Below are experts of layer 4 (counted from 0) of a mixture-of-experts language model. Rows are named router (the router's row for the expert), gate (a neuron's input weights, with its number), up (a neuron's input weights, with its number) and show model dimensions 0-223. Each number is 500 + 50 x the weight over its row's rms, rounded and kept within 0 to 999. Numbers have three digits each.
Before each expert's rows: a language model's description of what the expert responds to. This comes from a sample of Wikipedia text that the model never trained on.

# expert 10
Table and heading punctuation. Table cell separators, heading equals signs and list colons in structured layouts, such as | between cells, = headings, Ice dance:.
router:463534517492486507473457487466432474457468480454505438501515546493387494481430438473566443518446523474471522414438572529504524514483414454559420505460428554528543482498555464520462491457520446606403573560617517444536457615456486583507564507548421552460442435479475501526479498419517463492450489415414560553620517450495536504544518489481528501558378551606440535545514420506555481515447421572446510428483426564482492532514428505433503395534474454539492534556455578522451549506544490513446396479567473512505505505437432461560457432524523584461474554467502480432447516524553446504559470589602472597540454477456433478481466407451509525531453551497488495508422547546520415540565
gate2:442502559530444561379473474559483492472510616469552521490508596447571511547537483459538614459480478364541482543503495561547418473390422478548475607489484515570412457485499482498498489501496510452461546430476398531552490615529495440539527530449522507512563489464448454557477565420460539552573543499570515535473525521556516477458523479517517594445534644475513588554493447580513457405459505553548516443485427544473457517539490478626557442568529379422480493486498496497438458511511492499577476466529562474485495502482466509536524550473597575497579581562474545483499465468549444488524514462540536538561517494549483512447514466440428495403450415508434410555569477427515528531507
up2:505557471532414592444493442516478446501522514553574456508576551398544511528480458501523589502435472476464521407499605429442459432464422551550559576463444465633494530528493530553505486517475467478491484483606472568501538530518477541468549491466519562469607537475433519615463494494471495529509425477563482545470524421546566529473513527478521494471499399515548658488447568491531525453477535506536549452438576563497469564481509492601494587558487452448526451469498406486485511459485555609567429486546530575437514515431522579603518499418498564551446516548511358469510512445489405450513460471492580451544473474542519497468446495496523522507420377532431518539485575485487553493497

# expert 8
Modifiers and word pieces. Short adjectives, articles and mid-word pieces inside parentheses or after capitals, such as short, brief, a, m-other, V-ariant.
router:533500548529407600419477530529559487530522528481466448554486518482515539517587533499485550459572449501500451550508549575513571475486554558518508494575510467444480559520627474396470408531501450630488472522509562525489516466517513461548471552423568516470478548566487554448481524544516560528484555474521504410602419556556460505521469479454530547514554479492633480520400508579472538406549620547504471514461482487461443451528423490469433521548482459357496437546512428636518455483524525451523523537438431579543420472500543601593523443467474587480386550435512468443491506524555561451440552485438431491455502527427527439477590505505461508543510474435541478516541548540507528466506
gate1:546476447545501637470525526481537528465460442482523486434585548462539541477580509444414516463523504537477479453479458526497492454480518360528490502521503467510570577474443505500503522536518551459476467431398528539522462588498416513487400509519486533519431453496493402492558564505476513524518564428581496466583502498578446379439568529394438560450525560507505483510490411490515471521403519575448438464446441607481547528461454511486531557482602500454550544537535501570444539528450452465425532572501469490515504439415584484530496518485446546449562528522572483511574458446418383481569441478496515462429557523554443572511573517510540527609571483633521539457458515462554490519594
up1:463457426559536506420455485487499500515481578408547554460527567520526517523630468561483478547553455550530501548466450471516403468552543403485540538602472538463529494508411580510474558485414504428511466552472500424514391546533475512499420503579459546476496446546476455458491527519493524542490581463628532500557441551547517371458583461526476592478500502544489540432511487521497479585494577505487531563587430550494572491475462491468440556495555457472595520521536426597424547495484529488470521507513579500487524486434516406557536582483421616512522532552489420572487471483435464465474475578562581493445554528569530556484531467431425503512531462618519534509433517578511418446553

# expert 26
LaTeX and numeric sequences. Backslashes and symbols in LaTeX math formulas, plus hyphens, digits and line breaks in score lists, codes and taxonomic lists.
router:558479392487463602501431514416538507446497428562495500632474549589556508499489552507470470478549576479505512587510437405457509561502564468582555513490577431476544500425431431502603532473522498484553584452580473556471475491480503426593425492526554435567526463512529440429422504394497545533476416519542423508548450525542408479536492597566381514436466527474478427477552477588582482556551493447574427483488516545463469522406534540554570523519570515518510509553561491543487443557509403479499524515463555368485451528518515476435478474497441577515491558558549465549548510460548507502491493463451462524512508454498478495480544574526554458392547469597511517492469406499528464539474
gate2:551491470446510584515538531511491549414531503528571593545499489498505484565556535402507490444488563379508521467434493463440622579519535479540537464445465463578445591553504514531507584507463608484503471525440504487528481436540471486546469434437511487437384566425469520511526478495439457512522465508498468433548466512602429495532429505573591386558420481541556564502493562533546541440517488536491484456438573473529570505369471409563496492545502457442477570459501492449446418477502425483563489429496554562477548354443484495506512501506530407625419479554542538513505498466429493452520523519481531478482500420509595586609463497478463478519523473552475457449442473527467494418489
up2:541473495444402477572505489425427566422567547520535484538540532515542510462519553406507376549443508564456503446485490539496574525497447488499502551486591553485437513455545503507544474570484542516511473435451564624504435458419499553512495605576469459433492583535549493538503567509450524416501541553489477376509541502638424454668608509500507519490475429539484512487403559558588530543512520555510511463543547472437489526440541490504466490426404474498444598518515528437503505519437424473476574484492536595469462572489506565524444476498488494548462492569459509505408463496552494503496481508384570527471539473518573421538567508445483444578530491567548508545534584521473546511556

# expert 17
Sentence-ending punctuation. Periods ending sentences, especially after dates or years, plus commas after introductory phrases, line breaks after sentences, and decimal points in coordinates.
router:472479490482516442508585424478544513477499448460498450458489568465498470459466442484461442512426505433600476464557439554442423611526462505539407482459541591611432545509492554424471575550536502457374418543427502504454493490507435495559562506428539467593485543464534570518528426546493506579494437558464416585509523545542573541442558482470433453524544501496527565587473479473552517535371563555541479463578510598540508492480472491543604477501530579557449507466455529567527550478527486532491475545469503543504422509452482548439446502517511440412502516440405457433487475462471554473456544533432490542542467527479500492477440543645533560531431541422415447463518467530440562558420
gate0:504533474522497482491539503487467487523543505554441531465455521586525478420572556494507516502433562497499523520480550558538541539400539508503507469422504538471518525484472532440408468491481400395513546460436530553551509485554426478555323492534427503418534510370534431509575441514558519533511582427450492500430420533514457568495478496592577460520488472466491550603479506531489421587560442627502565466513475519491412441471468555488535468453432559511561483523579550542520533452506582575552429560501436516519486559545470495466512544426559462447534486440608565485484468397542552499484469433576589483483606500442609518403460470439554500491528586496515512505562493493488452532480
up0:507511507592416511587573469541554462588450518481469453562536518519535515583554353495487511600503529498520472456569488522491547501585491572419446476436498437539517496578601567481551460499416509422487463532498472522521575497505507610513548407528593484572474580501452589524572550503481486414459518421538534476465552580424506534451473472411510401396456502564498478459576523518476569483393525441462505521464438633492480477478515483496545442502486439523480467458561531578447547488420433478494557471539458519461502459481532546602548498541468510584503496562564528524552467501513528444606483483512555475407538462555536530508569386436444545543532552463452522503459567485451492501500

# expert 1
Opening quotes and brackets. Opening quotation marks, parentheses and brackets before titles, glosses or numbers, e.g. "Heart Attack", (metreleptin, also date numbers after on.
router:566505524438396524519490486393426459558512399492475502470504500559566557521534568540441454447492554433477556467476563559470571493453470479479555481443438505503550482524462497516531450476523469457594543473506460490530539576489450496572407524449589458590475444477496501525480529523535496547551402564519493602464468550423389547422603571516496411496413553471448500569585424508530536540439533529485437511448548492456444558407588502569538520496524514562503467539566487558428481485432409445444508543487479516528470523528524448516445450576525519459484604614458458536537502463517476489449510522619519562585527473481460597501553474529449464529563480470413601572447491448442417534509
gate1:560536549491478578530464526451431437469547538494580511441531564513476519477492468516537540478552376491501540525491492413496446527558498514402539488556475397415468474449500340372569559428435536516511476486537512371518475507526569462501442465583327524432541442527505492484517515489462457522497509478525586526490596569565529464569484500429525419472483482588409454444456578493448434456385524509490585506512456524524594400519555450486547500425503489525470476479461487519432450531502427500492453533492551503518500528465488450461530473462497505553448534439415472548508512467506424466518469407581467585542508519570425527474568498536496429476446529474612523484566492591473491518504
up1:490497522506522471464540581539461532559577494453484528430609512391577457529504449532466547547577482366540465528447551489503562465546510490500561539463454538446449570562591532424460535456476489491537474543451590470523497544544485472435546520557517502581410558520474549405543508484569491494514555498542600507540485527494522476492455463497500602517537459465535527501597497572549523360563374542397411504537577489505518520514497515413454558367512364490531598549408537612456510510517489481498477506515519381504477498474576461473526400543472520462479458426535476512579504524556462484441453562504511525553437464525464542443491407523459555498514505518532553493412459552517516528508

# expert 2
Word pieces after capitals. Second pieces of capitalised words at line or sentence starts, like S-n-iping, S-am-uel, plus sentence openers such as However and According.
router:525508527466401549431465554496575439517583510365455454497488501483489522474586522498495541456627420471533449434552503538474451493550550539435581441529511417473447521574484428450412460480401447520512461463464558506479499418518511438542516458511489504478505434570534475442448517500492577468432566395526510456548476560488522440610526432449429527511536415452643491547526563528482461447452525556429469494409466470472553464552493549440473506539441454469466469536477428606490575543500523506539489542489451502530493454472521576544514490473437529484490445442547534434483490521533524457479530506508430525421564433471563461507558475612490510612462551475549455574601585414536606499490
gate0:535468509486516506457462522462472575476507526526525585544508508487531407494606483494577514487459623497501557460520507518502553444546537533483484614471453495420427462531587455653567613476393383467551407436420538529482465495421514508539610483472484575551607528547500496452467568578488476466560487437444553460516504524450555500433505440458552517407477607566588502478532493454545513478435483500533446519398557432514595501532589523550395442519506431499489505415528588554514491438517440458510530465512493482503464523495548496431549477556507514544476429525527495459513435475500413573451490560521534498455480501526567589475557502560509444496529477598594495494439507549544473511491
up0:478447446442616525440446425567505511605518490523507509614466550570482477409462502474455570490545496484436534624543568380461493608556428499482461429451495588480502561541469570527460513459386539478498540452411531593476609480512510471426426494459587539516504462528514438478504520512532529527470476597516452448571586456495454492553587477533501510496484540525535534425503479517493475448510496529522518497578392520500470497490507581576636567533517543503574543523571492454538437478359559519493437533500548477477539510403490533514581574524533411530472534488546482517478488478436519507503514480536475556478522483483519479523517598383442528545522495472440397442516488593452517486463

# expert 5
Table cell separators. Pipe separators between cells in wiki tables of results and statistics, plus heading equals signs and semicolons in results lists.
router:452534461428480531547492517477513536543473506527540451517495434524361535450445476509518442379512553559435528452490570476486486463522473510550404430437403475493496535489583396519446517423540500536509518431476535516506364591484469456544618448522489544410496500602443500437460520434488566505473467555540537492513549498578565399588540499466541550633436495551455456477533478460503476434503454483486507438470498578488538505554442429461521513596478474585560521502364481518425499439536424478504509436485451484531392408462463587478497432526459511445517559478475477480491507563447530487498426489511567587567499482436437489462410469578482509508490480498427557523486550460502404568522
gate0:531469524548519456524481471647540548543549498368484543465440491495512434398473410499524523462420513526510520478522513500476585449450567480432447588457390473567474465468476527553540588505492470500450472492505521485514423533475519423524573441394506490477426431534550444463554573461499517612510473477593503518496514535529571443464565393494464543564515541644507503530508399428500497423455522527478516541524505490524512468482423458520460555549415635482469544480518480519519503463450554543511588507475487439500537554417566452405482520530433462512499453488479506416356478478505476514551552559472503571529441460578508456513490428527505505529614510446523492482520619523448476439434
up0:535545571534566482520450544492531520557427518419449491538460518508601486579571556487538500500433540436424411556570448469524436561455448431487483527491550450582496593488376540511449447535591525447523492519425513464539476513505585471545425461494505432452530383520501490485506466519413464528496456606445548550510540545544445454466443488496552406418533454595419540557503495420447473444463419570530428485584566564447561558450463419511534523517512481523494545535506495475483373522378470433457498521455461422516457499479508443536527454449500464504479495575452457613537460496498482554577514451502500480470410495518635468444560489446518492555564502490590512429486514451485442490495

# expert 4
Surname onset consonants. Capitalized consonant onsets and inner pieces of personal names in cast lists and rosters, such as Mah, Chris, Kl, j in Mjøen.
router:483509440425510500538446463392554495400587447519510519539578508460448474497518518510404479518439601434445416440470528501481462538467521500474439533492546583526379488482435533551497444481442499487503583468478461445508513589501494521519516495551398498543544507552536431454428456529495543451538518434569543477490425514442492506535445456479537411486504483561407509400440549541456674481550426447472441614553517482519491420426529542557525519484444464421402476502479479495564423471453476422432412569526464564527506516529488426403490554538479541491453561501553561571504518560518485457424419475520521454471485539500514484526552541486545506552507524542610503493376547469447430482435
gate1:470470461538528508548457466404566594464504570516509503574491537540497455480396514475583493455456451526540570439600520530495529498490478542578619544540559571561439476535484452476526590523487561500419547533594412531472522485458442480556533369511508483591518432460573558445530440535466452529465468483465541522480507471480488482470458547456464563484415578448441429358485376568451515561495541511487512516500470543485531495514507508535443476526549445496470584548423601580522449493430481520534546465515509533467479483534483419509462450577511525516509564494495524491597526435534602524552546514530431600437487464490556410518475456623495488505593514508482493370474496540410419467500
up1:414452521520553380445436463423489523471508526447476508451506529583473464501352493497592571478413483500473557414633556565454438527524475513523504589469536558514515438546446485480528510472495501481535486471499463448505475517556477467498618449505469507559528486469500537509498483574536536513514472453397489516484508470539554484532472450552532500443405506541379486376442393484444524571515478509493485504438480607483544462506560482418493371524559413466427444515468555577602507477463466514544468507566559483504455520529488542487550527494515559555458590468414514504535548519527553516479606569468473571386490503480474376475498462618491528489601561483424492484439460502496450493489

# expert 6
Name-initial fragments. Early pieces of proper names and title words, often in quoted song or album titles, such as En-v-irons, St-ormy, An-k-ita.
router:455553542441477512515501503555582500497496530463462405371562479428516488555543525418525564413445588426469493440426473569598530544443491473504463537482556483526456460510562513529407347456544411531486629484529502480507510527515589462471520578474524470469446549576483518452558449531567511515515461464498545515535419532480460560503460532500505492440580464465427510556448462476514472514551516602441457593454532485459445500545469560528383443603534482338466560464580438448507443463496524496528511551506472425463543527480553455419468457524486556418447549532498535488484405466540513545478541494534530515460518461432501552537535446477579492502388544487520580545490584469546577528470
gate1:493469579524530525522459515351486479553559552538474489447468478512431542475507506472555593525464535431527455586457540485502451557479595503502402371481528499522519492432477460490472465529447552479443515536455564479493548514500480405613478504428442512473502511548474632572568481469497546541548575572433521575531443490513456504614497523518411489470465425463402491590460522541552462448526485509516533530492510472473516521534619568518513474519429454545519495491490487543455520464509509539521531583515415454470481472457467521485578412440548539490519510450423529388481572444488501665589446535511498482497457445530425497592480526614465533593468512485534389520474568497552451570442
up1:487464499499480442506417480413543492464519514504498465528427609553462500546533437475574465488513527446457500475492440520562484463420475488450423487478456479466538468486530536600552532484480427510521466428540476593447472474453531518393452550531566510591528542432505576502640584482473463467462455502520382524448513531520536522474494510423562432549567514448437500472455564520583449501387567458439528479474491537481490519451517434540367518582525539553463492467491497487449424516451482504495525451510477406495467471570496515367537492542535546419482590535484489494581494466472388596503474565397473467521436568465494551449336482493546520483555572522465484447500521556605440547456